Experts of a small language model: 128 SwiGLU neurons an expert.
Below are experts of layer 5 (counted from 0) of a mixture-of-experts language model. Rows are named router (the router's row for the expert), gate (a neuron's input weights, with its number), up (a neuron's input weights, with its number) and show model dimensions 0-191. Each number is 500 + 40 x the weight over its row's rms, rounded and kept within 0 to 999. Numbers have three digits each.
Before each expert's rows: a language model's description of what the expert responds to. This comes from a sample of Wikipedia text that the model never trained on.

# expert 62
Description: Short lowercase syllable pieces right after a capital letter inside names and rare words, such as P-ond-icherry, K-ling-on, R-iz-al.
router:503466511423555489450507504462512524549474466512482461519420511489564500479458552530515515529550498526526545535452535518506436583472463522400487508458568535555533517526478533457471532562539500467524541541427493462491512521493429421526372517454502498481505558505529472512478469455493524493584563467480516525482507477450512523549454505530493423500528483593507499573543484546533460503585496472520412514474528498574566522502484520487472467503488464469480489533494428554558563533501517537559521514534526505434542443491474465493461466508515505410445509528572477551548482453417521497
gate1:597472540481512488539482450498499498546498536477501589490532517572468559485448495520492487438448501529512445600526476530576483513510547546538509508467437510562525562516533544445578514479387499470522478497514416538486555524470458513479498495452529454497525438509525447494501505599486492492522482463466427522445453503521520486548439511561435449557500522493516445527494510517466584583447480443447462412490448503550458457483460456517499508437473514490480472490544435477560517527448479465508502447515481478428509448517578512506518470508516497492452479522479491483540414579490503512
up1:512566479492499513433499502448583546471457492540464440494510479437521532501464514508531537537503517448507521534452464524472484444509536485584431536508539642519479498509544448519437462452519472550468547487519440516504512527556477494545510468489482483505507506528567538465500449538471534575454485492393433522490550505511544530550461479512549528507506511532456496498527583520493467427543447489479453455478498532420483483574473532548501502496529527479486485504444522513499455458483491497463502501525558356498517487498510583511527466512520468622498486432453493458452454472465527584
gate2:504493538474537540470396531501519522569471499477509453504511523485519526464515464552432593484444493527515518507529495512475490504534515522508491502537440486495580497513581596400498437481491514544416459469545449527469506475555487422497439471471477567392424488457471525490493483611389499440524561433510504520495477480466517485493524481476483457496486499428565492520549472483496476455499553561487530464481482452442567519579498485479541475531544438474522506485513517456545481455450514553525561555569488494523500492500543529484584490536452476504487507556498439525512452495481526515
up2:593558462495467466451515515500545384461457467459532589502477482515527534450390562481469510531465497502534454485602428452435513482562451473494517504457494468500519445489471506498530521449510494464459453475524514467480515509463532514459534532489541483454497490537514537464521512497506489479524517488479560476495481419469456514503522534448510454520503524431525518578528535509381474434458500532478478508475447437566568547546457476491498488473493517529572584439433464410519460518463454519507578497506444527473474493490488466487598527484493552559492507535524553519518461489511435529
gate3:536517497527543490547476455518471466479494492434538451566488495492462423459441486504478525595534597516453489446454544491551496515449441484501515418435550552484525496531481489470441583545474585488511579618525444518468466471428508527544500469495460485479536584499491475474433506428405466507523442496471502437537574476448537463461492409514512497439529483521511496586524467515536551525483452490509486509424554519499462517527449496574503533502445487579486471541439496488529551545504482427460497512511499509505513492460488497462532501521515550465529548480506449484497505544513489489
up3:463478515427499492455513516506521582503522462508545471545523488497515534549541443482455494516531384534522466525566502570592446529498468535560472484492429442530468532515509554525556451538526465564476433407450479517471473506502504480522508516445540549426410463524426509483523539458482518499558559494498518454535440503437488514492550507527499480569497484480491530481480522542465444539512568472530450538477493506479513501493464473489544430460454516468586453468514557474459526572565503593461507458501526502470539464529498536436410492520520468554502552458508506488494529449407493459
gate4:512498461478477509556466512492436536477547462538484478549508533505536475494520507433521459469500497480433535469524552493447504502538529568451573515462562409540544544493498580507501506533481549541533455530495573419440523522507471525593528468508488523584560556583434469474458472485493568516451445534447535608506478549496483487498523494464480460487477500492468513510487560499520570482512518478516468504580535469528488545504506524567477521457547491519504490393444485481562490549576499569527464556434517605461485478465488505480522504419442578534522540520489492465517496524459472523
up4:523546537481534520494467486447558461500468508449552457527493499541404500539433569538519535530494513465524516550541526501566478516508465533525445536497445576522529528496473527533463500514554518490521497461479527497529470502432495467455452529500509472484512454526557567473462572577496507474534541534554410427420488551549514534479455499541521502512425493535490471488527484530485456470564516551514512481453480497490494519591474509430481509477515558426526459562465498459427612517443521496575495522597502456416566505546502510534440501518483468464560575532552475483462524505533560545
gate5:505456509548527507440567459522552498503490533460507412497447534469522459638573529513549511484546507520500581497604499522454514498525455456488558524519500558554525512429516531450488496500534499477466516519493493465533520461436466467477495477543574522458535476561491518487572530495543495476481476476501501504486500526554503529476524525480487447517552467606469534528479548541433476538400468468552429480473450525584579457526482512432469568474440539554496499497545408447462482498491495476527520544459534584440446474478514484525505433525549484519534495547446466536505479497520499533
up5:499562505562522500461437535467555497504580514463434506491442451505474469456491452654546491516494523436528437486507484515547532505575478526463484529463445568560547552476481463483553495509444496538569590612523531501461525520533446531441473492490461500570537525427532527500496500558585494511457464428484432461520452505512463444452470526479485473493445503465478548523511546499491535555490502491501478515456447523468460508509520520448463509411450558472501486485552498566457488518440512529525517410470443527493476525574456502494489506473487498459469493519514516528511513542537453565
gate6:481531605478527550502529519434579484572548522474536597502486526453489559482514463521507522522550462527439506554491453452507512567532492522379514524476494554533474516513477541535488563531496491490549489498481476522472523533472439441461512534485458514505470572584537517502481537479531485494487546450469530520501439563525488482496543501486574482450493586490522589419507486525538351500587480558564447429515529535443504558478531441571529487504487516478473515468504492513498554482499505580495463507493482534471474487452492505495557519528487470475528468530465522432478490507565457456
up6:606511472482542489511508436485481494444460542480522444521532559575504610510515485445434539503503495496449573503505526522497474575457429473514401467516479499468557511423544550464485476502434491522544471582449466522498514565538554468498486519539539485503558530494488533548490434451432483514533497522509477459434495503561520452514499552491548576443569444472554492467511432491538453503466508538537494486515418554516579424514467489558464524513468471552585473525562452468451462413543482479479530440508538517501452536513519526519515477475520506493507504493480438479494465522555518502
gate7:526576613518527487519462546493493519445551473537530533459447533440523513481534495497456417449514491532483474513477542549468563505509476465456495522508511622490494446506533487407575520529527535490515492473493490533482554489441470454463450562550450573504507544497438474473433455530504580498476514537525537547487496427443488439614512489516523499469474533479475520485590477515483489513495541528572529475423504498464497561467599466478493500494519420528552460492472531536515564541494426527522502503514479496563484488453547491482425523432523514541468564496548510503522419510493495514
up7:428512485489451556502557538522456540500509544536551476459552508497539479501468543533507501466554511497503478484420463571456461512593483537419459528498565536542440431511536518496577509531419505444486444509524537506453448453473502487439501542527494508503491458464528541486427521500529563578531520496446480542454519504441489446552444569538476523460520516482521412488535505511460519445507569448477484435556490490503481511475602474478520544520434474504562523526559508418520500459523477530512503456447439492538501468492547411494428519451472520486456474504476584496519443443501559510
gate8:487523429542476485528522517493504493501506443490501561469443493507516488519495571542561478483474418504474440519481514603523392546427474527403489478459514586571443523628507497420401512496526490465506521583512493476550514456475544561502524487487486523488483498476547496506468595472534507461556467549544489525504449509492477438462552475503491439494509485491530564546445491463483483496513484451484416529527491461495481467529537501455537544520454411497531476447568462459543431482502539498502501533520533573520501505471427460506417485502489452487528564498547487529536491516493456522
up8:540528414513471510478492485460485424463414426547509543500528578530470503514446492466506574548529510463483470507415452491490581498540510494474537466456470536580568472544530544501484474621486474506505547502543488458442566486534528476419497562483502500513525506527537494476464550447517593449533446538432478523552516415466531499463459508454470434456472519451463508575574505552475516500474524519524431498573494520587496541490508488460485507508466496489587448431515481535495513503495461430505519582493488520437526584487481476512563480499469479533499521463461494461512516512493482507
gate9:519492522491491536519517523501509459535485495525468489515536567513603475531434499490480514490568499545550477424462484446434498448506451542480524535519504522492542595489488479529490552483486410500550483503591539564431507558474475437516540458462426511476445539512484420477527473545549497517469554449491492481538546475452449486499572480501444442494564470549452457530482530498531634451516437479510499449527513522500508507525489438454504459451520459475488428548503530466541525481569487542508445460532503425471457464461546504510459554454521457506417575538522442468454530519545527509
up9:576512513492493535467515476491492544482530555458571484491501529591563477430497524489512539522468481434546459481468497469544484471505519574532485470422558460516471531512421469576551589499477498446469477545478586511473544518535542514472483585512596561556536555510511516523534543487459555533520446521512562541480471587511549432480459510555476501463488538520567505537536512502527509479482463514518545467520491503562463458551510437489538437553457449435425530526478494475498495559506494460537540473479528577507491446478492510453524436471563542501564504543489438449519473418519461491
gate10:505535545504566501449369466444508557494459508562470477479562447449536502521499519569475449466522514498450452592532516552503537462530475496441469474520454582563411573531458517477514510513497518444486491522510548450531489483493450488494492499427546469487467536554579452504490512482528504453542552498451475526482474500462577503471555477422521439455499504417521477543476473446598505542479514496474514449489493425497442483529542454500448540473574443463494469556430573515491540525529485492492491545481538463470506517554480508527448482524453514564444558527461494465528485438530494469
up10:461527535520547492516512443509550489424498475529498430480519518445530453506555445524413530455538498444496500518508560511504541475505569451485492567434442613468462581486497546478567466481529505488448501496480566535515459380454497543451504564498519510568474494500517532497482541504504515493514531462447550544501561460500494555465520428477509530455548540518497438531497525506536499516443513542543476483486472410540520528528494520545513500547532470455461487512429495510502517481492508528478456529440544490443484519504543482525515489523471439461440565594433601514626498500496491554
gate11:478486465471549504430488490493485529526467511465398515493459515535465605512460496500505542447533467531574553516477479494513449462515593508454562518448494527534499458512497511527481549519511554485462477510435383449575498469460482548506520472460494455548514487592498537543461458518484545451532470576542501568517580565499491482550564529481503536537556486475501540562431470461484429504528578470535464474480438476487496469500504501494504564608532473515483465500515489550514518496492422487527553513498471484481460489397606435488476503520494571506465507536494543542471519486461505461
up11:396532461474461477478504567529534478486508488503461549484463488434417508436472508514470442501418506483522530488504537514487530431513474442522512575532497498448561516486427466534584580523480485517501497506570528562450557459522554516479503458509574461580483459471470529455458463511585508526482504502534488514420481485578563511574468528523526477529498518508482521424531546523495485538455489499497534450567564511494548494544578521457471474480464573466549533470436489492482517479583482468539473473495483563500553530485491545539557449509544439498492498542495494404488551521529521587
gate12:578457547467487551411545450486489587456512452487450489511420464562452529518512494467466468514544506483480511501453622493487427478574458465545429463522543542523537529561543531466497469510499491437512534482548457481476494517483474468455461467529491437481433542499554480478462494492474543479595605482485533491580491562467472485512481493509482487503479536476524457518497449557540481594389547464561558475501450510489511495519495476517524456501470506517495439532443508484551520477546458522514481574528529546520546554459434496470488505462496538527471464484548598501498524566524520509
up12:464463534482490508427510506448496488442467513488499475484426537562435480502499516519463489481584471439504484496496553564499472478508438454519473472507554487536501467521492524528514508435526588471496498500521452484472499516550414478540480531450499555522534535508562474479545463450406541478468508522595487488593481524493568471497459503501532450494517462554497490483488439509541537582429453488576530467462460569522462526578583503444508523490626508521470438599420516524556543450527407513481512498506483562465537522516514558532480501461518512458500461508523510483485517547457549514
gate13:452522431517539523515479443502510498474474481466507397456529510505523515536524572513514516593528459532500489571583553480507478531439490596474483536470475530470456543468540447456519435534536499524463501518473542462530501512547510442386453511469472518551531476545485491497587561440483528464469510470606556580476509447504545524353474505520486537529517475502502477476464550475538516577513495483486525498543525580458544505564531555405549507497487497455463463473468473454464485465496487473552575491510547529484500542537566506476474462490479453513513463492529490494472448483538534482
up13:481473447541470502506515530549485509460534494486489480546505639490529430494461460450486522497543549540457536482449472569489501480577443453471474464467520497483522503502417489570611515457521537484529462498486495497580513538502468475507494506517497509474456446519524526534514520590471474461514497492517393464519522463490508507456553484503433450498515542475561562552421463533453501455455510467500570483504491511443548492470482441519419515416506494548494492486472513549544511501536484433588508565456477461487548596534559423469483463447534469502508449498487554433563520460505515475
gate14:559483427471480470529500558524508539570495458554565468532480516526554509558494545540486504509535507507562514488472505571489530516438508480535563469500511482474443417473561472563521470508536497466568439490492557545489529512473511486541471477422475485466491497465565506556507408472524533461447533471446486514563453522517581524445488547483546482479509442471515511592505446505545457505554498503489554531457485523549546560555457447437539493480505483537431527492413420526529508439549512444543498522448446513511430543560538471502462451466451443513520567476465547560539566521511532485
up14:501518520458500503512510442499580478501519529518440515504555478442527462482506505456471548466406462558481542508496529475499473482500561522482536490499528565529503485506484550481543534546511527523470527597472473515448507494556468492500474520475410452564454486527474560450452426511518489429498484511533483497527508516537505534439555502580546492498468452423485516419492494597499418475530454603506540554494508557513474522528540585522447462580478496512485477540541555484406462470496485541460548543508531469504469496512405456525493481467565477492518495513467473443394445437533505440
gate15:519414458509407507466523433514498530465469538456484498531569539451510552498516521441492526478449426478520548532530417485501486509535521507448425486516486545446472484483469541426482392497531500566548537507473501530443462417482515469560539507509534511418475505477487554523453474504493541546506435477491467444465537515408495547451496514579540532537493536595521489571495436457503515464597502529504553512505497489533521470481489542542464534540460540497524505497483494467452540486535543533454507533479496545530510473444455510466528498554474520476420559449546587524501555484518590541
up15:483491466515480581514490564563494495494467570497444519518464510503507535528517538492539519504424493529509531507504502458540454454508452515531536495428469511449454475525428490551443505527476526578502508434492607479480494503520540447593472499469502517526525543448462497563457481485498494483476449463523500487480582481526568572511562515481574430512470440472599547486486507540463474470493487541512454513532587546507465366499512534441510437562467448390482514525452555525433536518557465530483506433480473520513501492523505463554490464551500499546494502524479487595446489481499512537
gate16:527477522529516430483515485525570415545431527516488596452478473513532538484507547502443551568586458492544504509467476535530505469459501527440456521507505567460555436557524565489476479497591505529495483437481504414506419526524482539523458545458510479522539491489476502487454514506509548573547491522479467558498432506509483522563452510417526486501569514504489440488511474471599460547473496405540519500541505506459565453570498451452424462556539517494524530473518432505478481508574490525514499439471468515491464595492484490427503506491489509425506483524443540471426481492455478510
up16:580490534469559483474504497548602500492446512405516519457476440447501502523501577545528520541446491471567549544516481496553518554445501528427511504500550472485496587563464504504571454567568460499476544476504564482517489568537512564486465431460533544461491523526466465560522548548551581540524544483537486425448475519504502451507475428447472456544512503556519456516488480497522523517497480496518547468460515553469481575579517514480480515445495566504444460504505506547551558539548470514474549457494482537546436486479520564459467503498457522499476573514490486555469507560531409515
gate17:513525516503479476504544492569516556469487531535404519498524512516553475463434503566483483529519550464522486513468505540478496489502467441494487603526514470479520493529437494486507565497548568502565494591481510470484570481580506445523467514515633457542520497479447524514531495516546483501481521529529543522501490502465575468492493578489503468552556507495460506510546468459543463545545520498485450443479507517505538502561488435478544516498496519471459467548449488513533533548490469575432513452467435542447541535502463472513466490452584497554349494483568454507494519587436490575
up17:607510479450479489528538467502487541430529502467518448564458426541531513514569507492544513504377473442498488497530504441506554523462523484542544448459477469601505398487500519578540494564534468524493506406511501501529535427492522490494460446515449447535544491510560526480509458511459508535528487514491537493484496499494450442542545445452491567545488477541509532546426511541491482469530514433473549466534538513508509480526528533466408482545505542507581491493505474510496537484552490479503439473530540452502547473569515455547475517541497469478534555473464521531578479519479481361
gate18:465495554413500500470493490533478457406442544471547549477524459512443421522583484497467526539437498474558523490481578480423545456499552492419478582502454452492484484531536548514535426553486465508519580464406514430519489503503500480530525460499526500485496521463485465480481474475450504542484493490498503583516513435468469535492498488436529532544548522527448480435516478489485541466533515541460445461402502557481564491490624488531554450405503488500454500524498563502508530491535473500488517488539506563477542481480438543518531545466459485469410522474545473552518503578509504490
up18:511593554489436512460449525555425493519469507472456455458501446368480535522538487491442528465551504473530495430592489449572534451455484565542545519441487448502475557526538442573559510545540499513479504472486439454478531508532500463556485445484484527498491480544517493533490445468476523485486482506555503474460499463429437535469476473479483450471464514562550484489509422500532511585509406512490532443452526509479500541460401529556552471557521471443489514482448494507434472463540462552502489535529524452459490601525484511503455543480489523535502442535552438503490505482516490497
gate19:445544417476488442468488553519486431552463512455522523471445447558582484461416499460452512443568478552577529539554586475459443530580483451491468498477516472458471497504480526537492509401457536483515467557556501502413507529537438487496480543496567504541483474477503512564548456497457517492491453509501520514483511466484505449535418504433533491607479461553537540566573431538499514525502538506522488500504499502496517472531474522494555453543569512522471457469494426514544575526439505508521549502497471535462540456562492487491475475465461460439487508539541484522479473405520535533
up19:486450500556436515520461496508523512483561477453492484474533489518453441485501540500577484426475487443516527468588541484513524474508522555575515517533411527430582569506509470472497436585488541533472461505488588498539568532521527513441524462500415494457548479563390454436402520507466543534483506547466476526406512527530496482538540504478482487463522527526433516458529511465526437510548494426422505551505462490468489527520490487513465518497531473573477517477527506470471422465516437499462508503482520519588505454578551492491476432507498479515500479537532523529518511580515465551
gate20:513536480452431547537443528547545511508456441565541532520475552505481598485511547439492475538526537549486469501535542474472455460523490492494447539546504527541487550549490451401500516512469545458459457472524455570545484496445490527482486563501532479450446525535500465492462453493447467532449457546580547483441456478436526485532506475482561351531497509545472508511530510517499531501595494455545553493482480490509517539583437503467522572539572481432528483478519535514502425500464459481512537490528436544472557523498488551495524469494496530527474514516502487479465585483565559415
up20:465513500525530508514474489517512503485442531522601510572513403528532554433496562546520564541505517515526490517538507521529531450602483530500481564472485523521475461505541486496561584550524438487487514493506488508451507470430497505510464403518562483538464514523441550531528499523445520563464501543542542445561530474527441542439550463435589444560545501500436482456591512515530509492493466485524484465475444533515531491506449513486453504508494492579440462541560492540519540487459487556496478508492489519434432511565495484518489495511603433452462500515612448483475467527495479462
gate21:531550521483513485462511520502429427505418495483527491569494481562471554522510438491418502563491506486550539560519510509482405468576536613535463492502507476478462514491563519536471468469476534466503429457552586503452506515587544510529498532497483529497532515478466502538520468531496538390526532562463536479561515493554500471552586463491535487553554507482474452489435578538458557507552544437548512482502468503454524483468493493515538480484454455445532475499512474504474553486500505564513596451500457468554469564461516485515449480479457487475496540519541424492497469390521495527
up21:551487514457506496462472579481442477525589547514523494516438460553516550438468504578533515510480449550487455486566483489534542470494519470569512521475462440513557486588499565458547507519492417495482496518506509452517555530560515551470512495474445474483564507551492466447437473546577535547496532466437447548520421567506504531506496486512571562463539556409538615493552493491493500518446505543539512496531514544426573492478480500539509494468500474491484486470472548507478460510446466526439502503543491553519452469462502493467506516468541496509536443435489463492553552501450446391
gate22:511491491524512520483461529464503481498464430484483511526457485497538563472523466504512517504510540540483509469431425491491493550551507513499535507586458472574541562538465536534465511514620520533504447534513563450465474461516512502452498566606523562471542466542523461511501482484498551511493541530486512509489549486449476426514525520522502399451501526501546505414432498490513481542536525493443478573534553465489529510494502567410542530533553589464502479516467482503486491468535414515445489494451536522506575511542454483505614405507398519497498512536445551493499435515535448527
up22:455485533514453523531440575514510524532526508541475561454465523502475521517452483496433507483467503536586475495469509501583461511462549453510468553538433532543390524547499490402522505554472521536459476470497523464531433515489458455494534441524624531516493482529431508519516520532466505548442481475459499477507553527490512415510435505561545484478429459587498477426506444472530527515535510480520536509522537477525461555503569485502510535458517531524508538475559570550495529528501486557533535480477411408451502503541501542517458522461479460535574490468452551482538564540422498482
gate23:614545558502500518550607527520459491518467443491541507539510469446572542442438512548491550480493492560520427498533522550507472460531479557454432510425480479510471455429470553447535544475546530516512480496533522481412481508485485494502485518509459530532543539516573527483478466538512539509501507461482498480613503546497527541496438536547437489471565469517447585462462556524458516506486457513494488513487490461496433547527583548525565484486574419527468523523476483465469523443486449521549535464539588489555457521468547483511455517495526473453538502479464497537420465510498566533
up23:407509461491499509496468472523477521515517483544463538433497562525470469526420463546446425465513541503541548498439473467514489472404587462533490565489440447523456563528508539475523510484511445486442509497517465525596516508489503474502542452585505519490546494578464472525528469570468477483530481528502522442520486524456481425531567538521552463491502535461618462536463524481517513536570545452491581476435442503552505499503435462427508523509424510455501562524549522472551503485489472511430492522459487489481503461402452486485506459520573581532443510462455521490508488506480501506
gate24:486484493466495513514545491510501555481504544515481497412490528617545575533452474383499517490492483484467473559482459466462457428525532542523519518567546404510515543561503584521473472538563606503516473482483510516426509475545505489512476521505524447512471498548509465469436497533495567510493515506565619499517516572513505532537458514530453493580522458519458500561479498496493511577568578480506491539481520435502502540512561545542450495564516506519489562525501478478541538433481430499557524531505469497523477468440459443507458481513520580460512510523492542414454447469494507510
up24:536472483499460493510476498456482578519565452474532449519510584554473470489449490466541469481515474517474529542484522426466566504454484538516530468494584491449511566512501486451532456497570514508501475398444525546518588532450528507460497529457523534447493539504564495508476466547567498569443516480544518471534492463425473461494484495531455547568523479464499528515546513548550463524527605428431590525543542507528487494524578495561524585486516551503478527511516526434539562341509486480460498484500509489556536508507438511539523543480510476489493467513534513490504478454436479513
gate25:599527539535460511464419466512543528443494471508499427570518423506485475478480450444613504516482523511516488465476477484475392429502529555414558506462483483496544532476454429443429512422566532464555465479416529552484467509465568443464476537436475548492535549497495512475508512459526498489443488518501487525425530474499514523572510461455467572538516529474431477494547504498489506477498498515515559460496520495496506489525500497498487503532446579476537518549533536427505553460491514554551494566530488534524535509435434462555470476458529507449465531488490531522399487498454495452
up25:491501540552432508475460510473502589500470576459523521581489565442474513526510443427479529512494466529445480476538448478516437469513473466496517466428482564446570481458475449455453556475489489491434475506483585472482465427532540529533485514567449497447557519484462505468479486446561462559505442490443410476493523427456442502534492503493535558448513532467448462455487519482490547484528509498474486438561491465448552477512499452453493493473513504439482570544545514485469580531548422576492512481518528471547490535447463524504541436429524460511434462457495451480514487579508509539
gate26:508453486518472492530529492460449517432512465551513476469447485472476499411553477515419507538554498524489599582475456536535470529453550522451552492514578488509472514537439504540502522449456493476546483501475514551487451517481462493513517522452548495567428491472522435484435436578480449562512476519514532432507526513486462530540512524444547400478466513507443520575479470496479414530528502522516539516552462512502444495541538527484467463470653440491527460487500545442450487560573518535511520585494515505460553483460522479533529443467489432519516498506488539486521447488564523516
up26:474515469583488499510434520472480475526525506450423460483552562558579536487525526480510459473486548529483421482526547476474536470534471486468468540531552523506513568547488498458522506484429442532528486465529559456548470419538510522489488452512472523558531496541501554487435484462444495519504439541501524549501403461499503430495508534511428488457530464501547511527482447440556540494413581494527562482536458518551611510468479463488463551571491524459519542446520460550544541522467482480467474537432451472522533492528428505482509491541496498406460462512523461413560561461472533499
gate27:547489492533501549457542485508532539473446481526507552521512504493573591477483576525524559506517499540509404548510571484422447551532550514462527515476483583570533593451410509433414479531499506492533489492580478465476459461510486512527503480499488465535447505482494522525493468461466491535487500454473552494446465493539473555549443496512489487509479508499495551521476530537510485489509525531476485464517474475535472492380514467524559503535420422509484486456508514503533548478457480590529528570551418595401572513459477519524481498556506423471492530545558538526451472477521503496
up27:455457511516510519459415419514483526455482481539355456506487534532510514551517577497508554517499513519531534502468488532453502493484456490552440517544517551481503556523476443422481510548456473471475513537458541549524432484492458455532499476470446437473492444482491486563451490470477479493481537382462471572447515496590481556543463451470487485524549561515496456498528504493487484453486517416478412486450509499459556471428476457514559515506459539510534498503533479493473484465452486538546455484484514616415499485518471446497442468522483486514481439437467603531490493531509509476
gate28:515490466453469516579475498543523559487509470474549525504465512467516494489501503528530566487401512489509514507564529493479524539502462519509474613463461467534538540525545389506497503513501481458580501493474482474518560502449503417487475478454471514532383556586414518445461484439480515418524480516484491571482544486501466504519473450443455541506510442517533495468466506572507540508574462479518476456512512475485472406555525495492512556486533548562449482515494481617491448530486463590547511534521485530490565509382486473556476534489559471505526556505540463504485517511497501477
up28:489500571539538423510475536496483484513502535532534476514476568523502531481474490434530489585519546450553546469550480459507467494506477496464482443506462504560541542469559485535527486531436539529504473599557454525541548457445521443529483506508504396549517543497477484488449453551542494526466541539536503474500505574643515572586451515466480527478514575483530442552477480466509392483485522499514496442519550495509508518510488514501470489540519438454574524538498517513421490489520477517447563558441493507579547464527425479460467568477501458495468480461521546493481476506544469572
gate29:491467484529535537482492542471487575431465472453460478519518501489532518506484542523455496465492518487549479514499456564535586496478476457390475523491442542502511502536503504434566528525515519463534476401439467414473522527506461484442484559487479481465568495556487514552452482464550507444496473510486524538441558499535553555451517589557471493515556415480552467502528517496551519502523566487491435514492555507481507498423612497492466471545428529514511502408528524505471538562540500508478533540486479568494451534460423535562514525493423440521439517476494528545569446487454480476
up29:473486570498487526532454481480478529533530536518524516474479567515502500468510447495526475496449487526512432438494528518535451492485577540629503451534488481509520502520461495552510512493501506477436557503546569581512499404529540516503523422535511518513448518464501465432497538467422478477521478419533462457496487508466490404500478453539509604474482554533473515464432501475438514468467402459475560507522408462463528500561463480530503534549521524499480427516512456547525533484467465496515448478492558451541596512534528468525504466518573577431558481526463452461475541482532546489
gate30:473550546529513494533482497472501521385524491464563527500437603482477517502519537554500512573495526513550498472539545520530521461543577511504535416497537522435485444515486556502528495547496564449519481529522452480467530480477468423573478488459455459471582496502557513472504549495542529535548538484447530488485500498471583531479520448514496536498493441524537505560453531531515510456554474464517489570556503558482424481596440479505461512537510452572462452446483466586485520495474509490447523520458545545487579507544486375536538516527501591474506504499505515501570468479553493473
up30:495475539468544533511507568530540472504525496467563538512526471462483414537491520462481514442529452548483513461501476453501539530440433515393563463473536552432563454483524478514490470473491530453472467504480541519484516437461453491459505501491494522510488481523491532531576484563492451557465502510471487392492486497465498501510531562410485505498586496531563615554503531492529490468480553566419485487457553479564519513451500572465538539439553523505469494453441525443426447502500499511549463440479527404476499467509516494480532479476451483531508508564478465366523483479473511481
gate31:492480568511541487457478566491456460416424489510486521483500470506476445523513504549501510504550500459492495472455485499476519479497458529465528495536556468518486553598503410483486514507512497485466437512497529464516578514458509507579491504484454544470498443503463531542482414434534408470537433510534475596472488406431501449593553487435568405455491555505505547568562565495431558439514473516487541477469517470518541550531537462474496590533506462492518552557473521505481495493492488464493543553433457545501572493477525528461499478495485516552481475479566532478504466515529568525
up31:486497436495544494535437526480494475467472459491566433508522547459503470542510502493469410537564440541453518456502481424485445524502498559471484408511544440470390525488528408463491511499490491437523510568502545514514477448440523536569504521503511438512533482491515473516518460513520481486509465532578489513508494480562539508500539498488397504500574425467479488609525506455537537481544470526481556545577535461542518521485488563473545536503484483466431433496456528442494556494517466523459605597457450530478491493516504499485471533555488461553461497506520439475463521477430459491
gate32:505493448445547478490497490433533498528476512495514441463523467514525513504475490549483545516597432357464523558488525511522538513529482394500450591529503499573555517498498462484508424530540522504474455523544494471542499536476444522499485503456478503433491501505467426527536513494527497459538504455521470550461445486546439507507444570470486511521526549574537508553499612498511484540556580471500511463543521531514478507436501504405453457484457520497399447511498508486449501540586516531506499485558504491510462519470500571505437532547486507426439474469559496541420488495463476497
up32:501544532492461533478537509555510541545474529508540545496463522462502502450449421588514476558457424499555486541486559471531518492587526542485409501458437492563462515521458514438455514491510508485507522519564517464462512466521487514472504506474457542475460562479485528480520520492539449392497477553492542541437509473525523484468450476510473564460436419527406518524455489478527533466472439498551534570566532537437493447518529506459446513491511473447467553494516444542439476444459502414575485447496488532501522538430561544465453524454502493487506517472510527555548403476510552551
gate33:459464529529387487498468499518456455524494408515537434503469545519511553481486500432483496526499491485521558496475412472509510478489488541527502485498465476479571435458458509488532478540480469483427478506437486505545537486563509442506478479457498529491639531498489457519444530456509572508481549491518495513493527462518467477536494508426521471499518530500575494466466520566465574440545488557399498504512470546525490557611549459442548552433529497556458486472504524594609458501495486526500465524541477448532486536478513474462475471460493450471590459540487518519496525573526477491
up33:529497520480561488523549540456508541488417471435496514488564423455439568513489455555485511485520485513427493565481523527493503509445473480426516479552542575587517541477478516528450533466471520490469491510534451469527371531528541529508498505458542502500494543487435557536429509504469446579599472527503514438506528544465509558471448492533519489484558514564502517550531550593551539486468472575570490507547476431486487427484562495547510443452498464565558506547564485521507539557482529485494565479467459478483468486522511518470422508513488571508473561495467480536521497508495457496
gate34:508535461418527573556484481495520501508439504514497460543412472556572490505536394501505502524479419534519576481507473460497516531469491486504467550499563483449475434530447496522484452572459479514560516476498510534541542506460424423541524528473547411472565505507417530469496492507535507438539443487514481537498569421560551452497512489477531512529434484498531533548548553510495452499524518497552483453499537509500486491490536547488519553450526508469422510464465531460482469472554480436519509466473504589483519436477534477561450463425531511432509567483553417429484507503483456464
up34:528542524547513463477517562470514536468498528444451467508598494525563499534499530488555491455432509499505481473521504506513545520493546489444543548509486471531388486495460502504477562513543501455584528462475511580434577485483554496521516512432578478422493533485518542410492549510535485546433542460454509539535525508550568612499515462468459469471493496579474517511494490447548521486494494491498436498520527549470503516546567490527465524473464557554474492480503477440495457510639502620498479463501495475460494494487481454497455559541436536576467510512434492537502488485489468497
gate35:582480554500538479497496527438486456503489447469578473507494477483465500508429502550618534458481571495492474512424521451482494444461407482513481590474534499486534448490491550454456474515506488510494517471514519553476548471455431489463502479577494527484466491544549530445498515504529521477529517542544521489509532489550562498450496500503575421511447504522504457487516541462503513461501501593489537476523463478535547459631470518521512549517519460564477459432436511532500594451524431540512510472495511464486477574479492531473500519444522474519473485507540454525512481554554350527
up35:594485533532475486412516533490458487515491541498495426491443529535534424508471513478508420462547501521461496478467467501515466467512507554528415476479508480490525543485490512439495470515514572439523424447577494581529488461504422532554497552540525529554539487510453502530482542460515484525502470531380431519541465554410498455476528474553517486477553464518464480494529529478545462533458502470630522445505598526525495490502435548546441531525489508418470469530469525440501559482526515531466450478554453510523519519504574512504509514563393510493456484491502483509456493518493461476
gate36:605571493506505513414434488542526520473484464521486508549432511522405528544487445523541444456475455594479473532505536525466494514462485532501590524552461461481524523504459525480456497457604517523467576533482557480436526467489534490515493522459481503549523527519450434452496451503568551532582435526470493498475499504518449511475469520453470483500462451418447486526507520537535566450560502508443517443457534494563499468516495424483546456454466492478517521493528504477510509524537486445528525514538509576459509468560502501524524534519507505492537478505503538573598491490437397417
up36:400433513424493527550545482498540483459478491544538546498487540517438479570449540476468536449426580490509562492443496483508484519545505474473494534522484486510466496464499548487491487514467508524540446557534476458559491540562474458486516446503531503499418465505525567600538443505553536515484508500514504498496404467539527455447480508535509464531500461517551506500524460396462500437446542487521422493569487501512479553543502481459563576545487545524547505469490440499467520483515503506418469484511474498518543521569571487474417454484423521514496444393477470497461557532530541558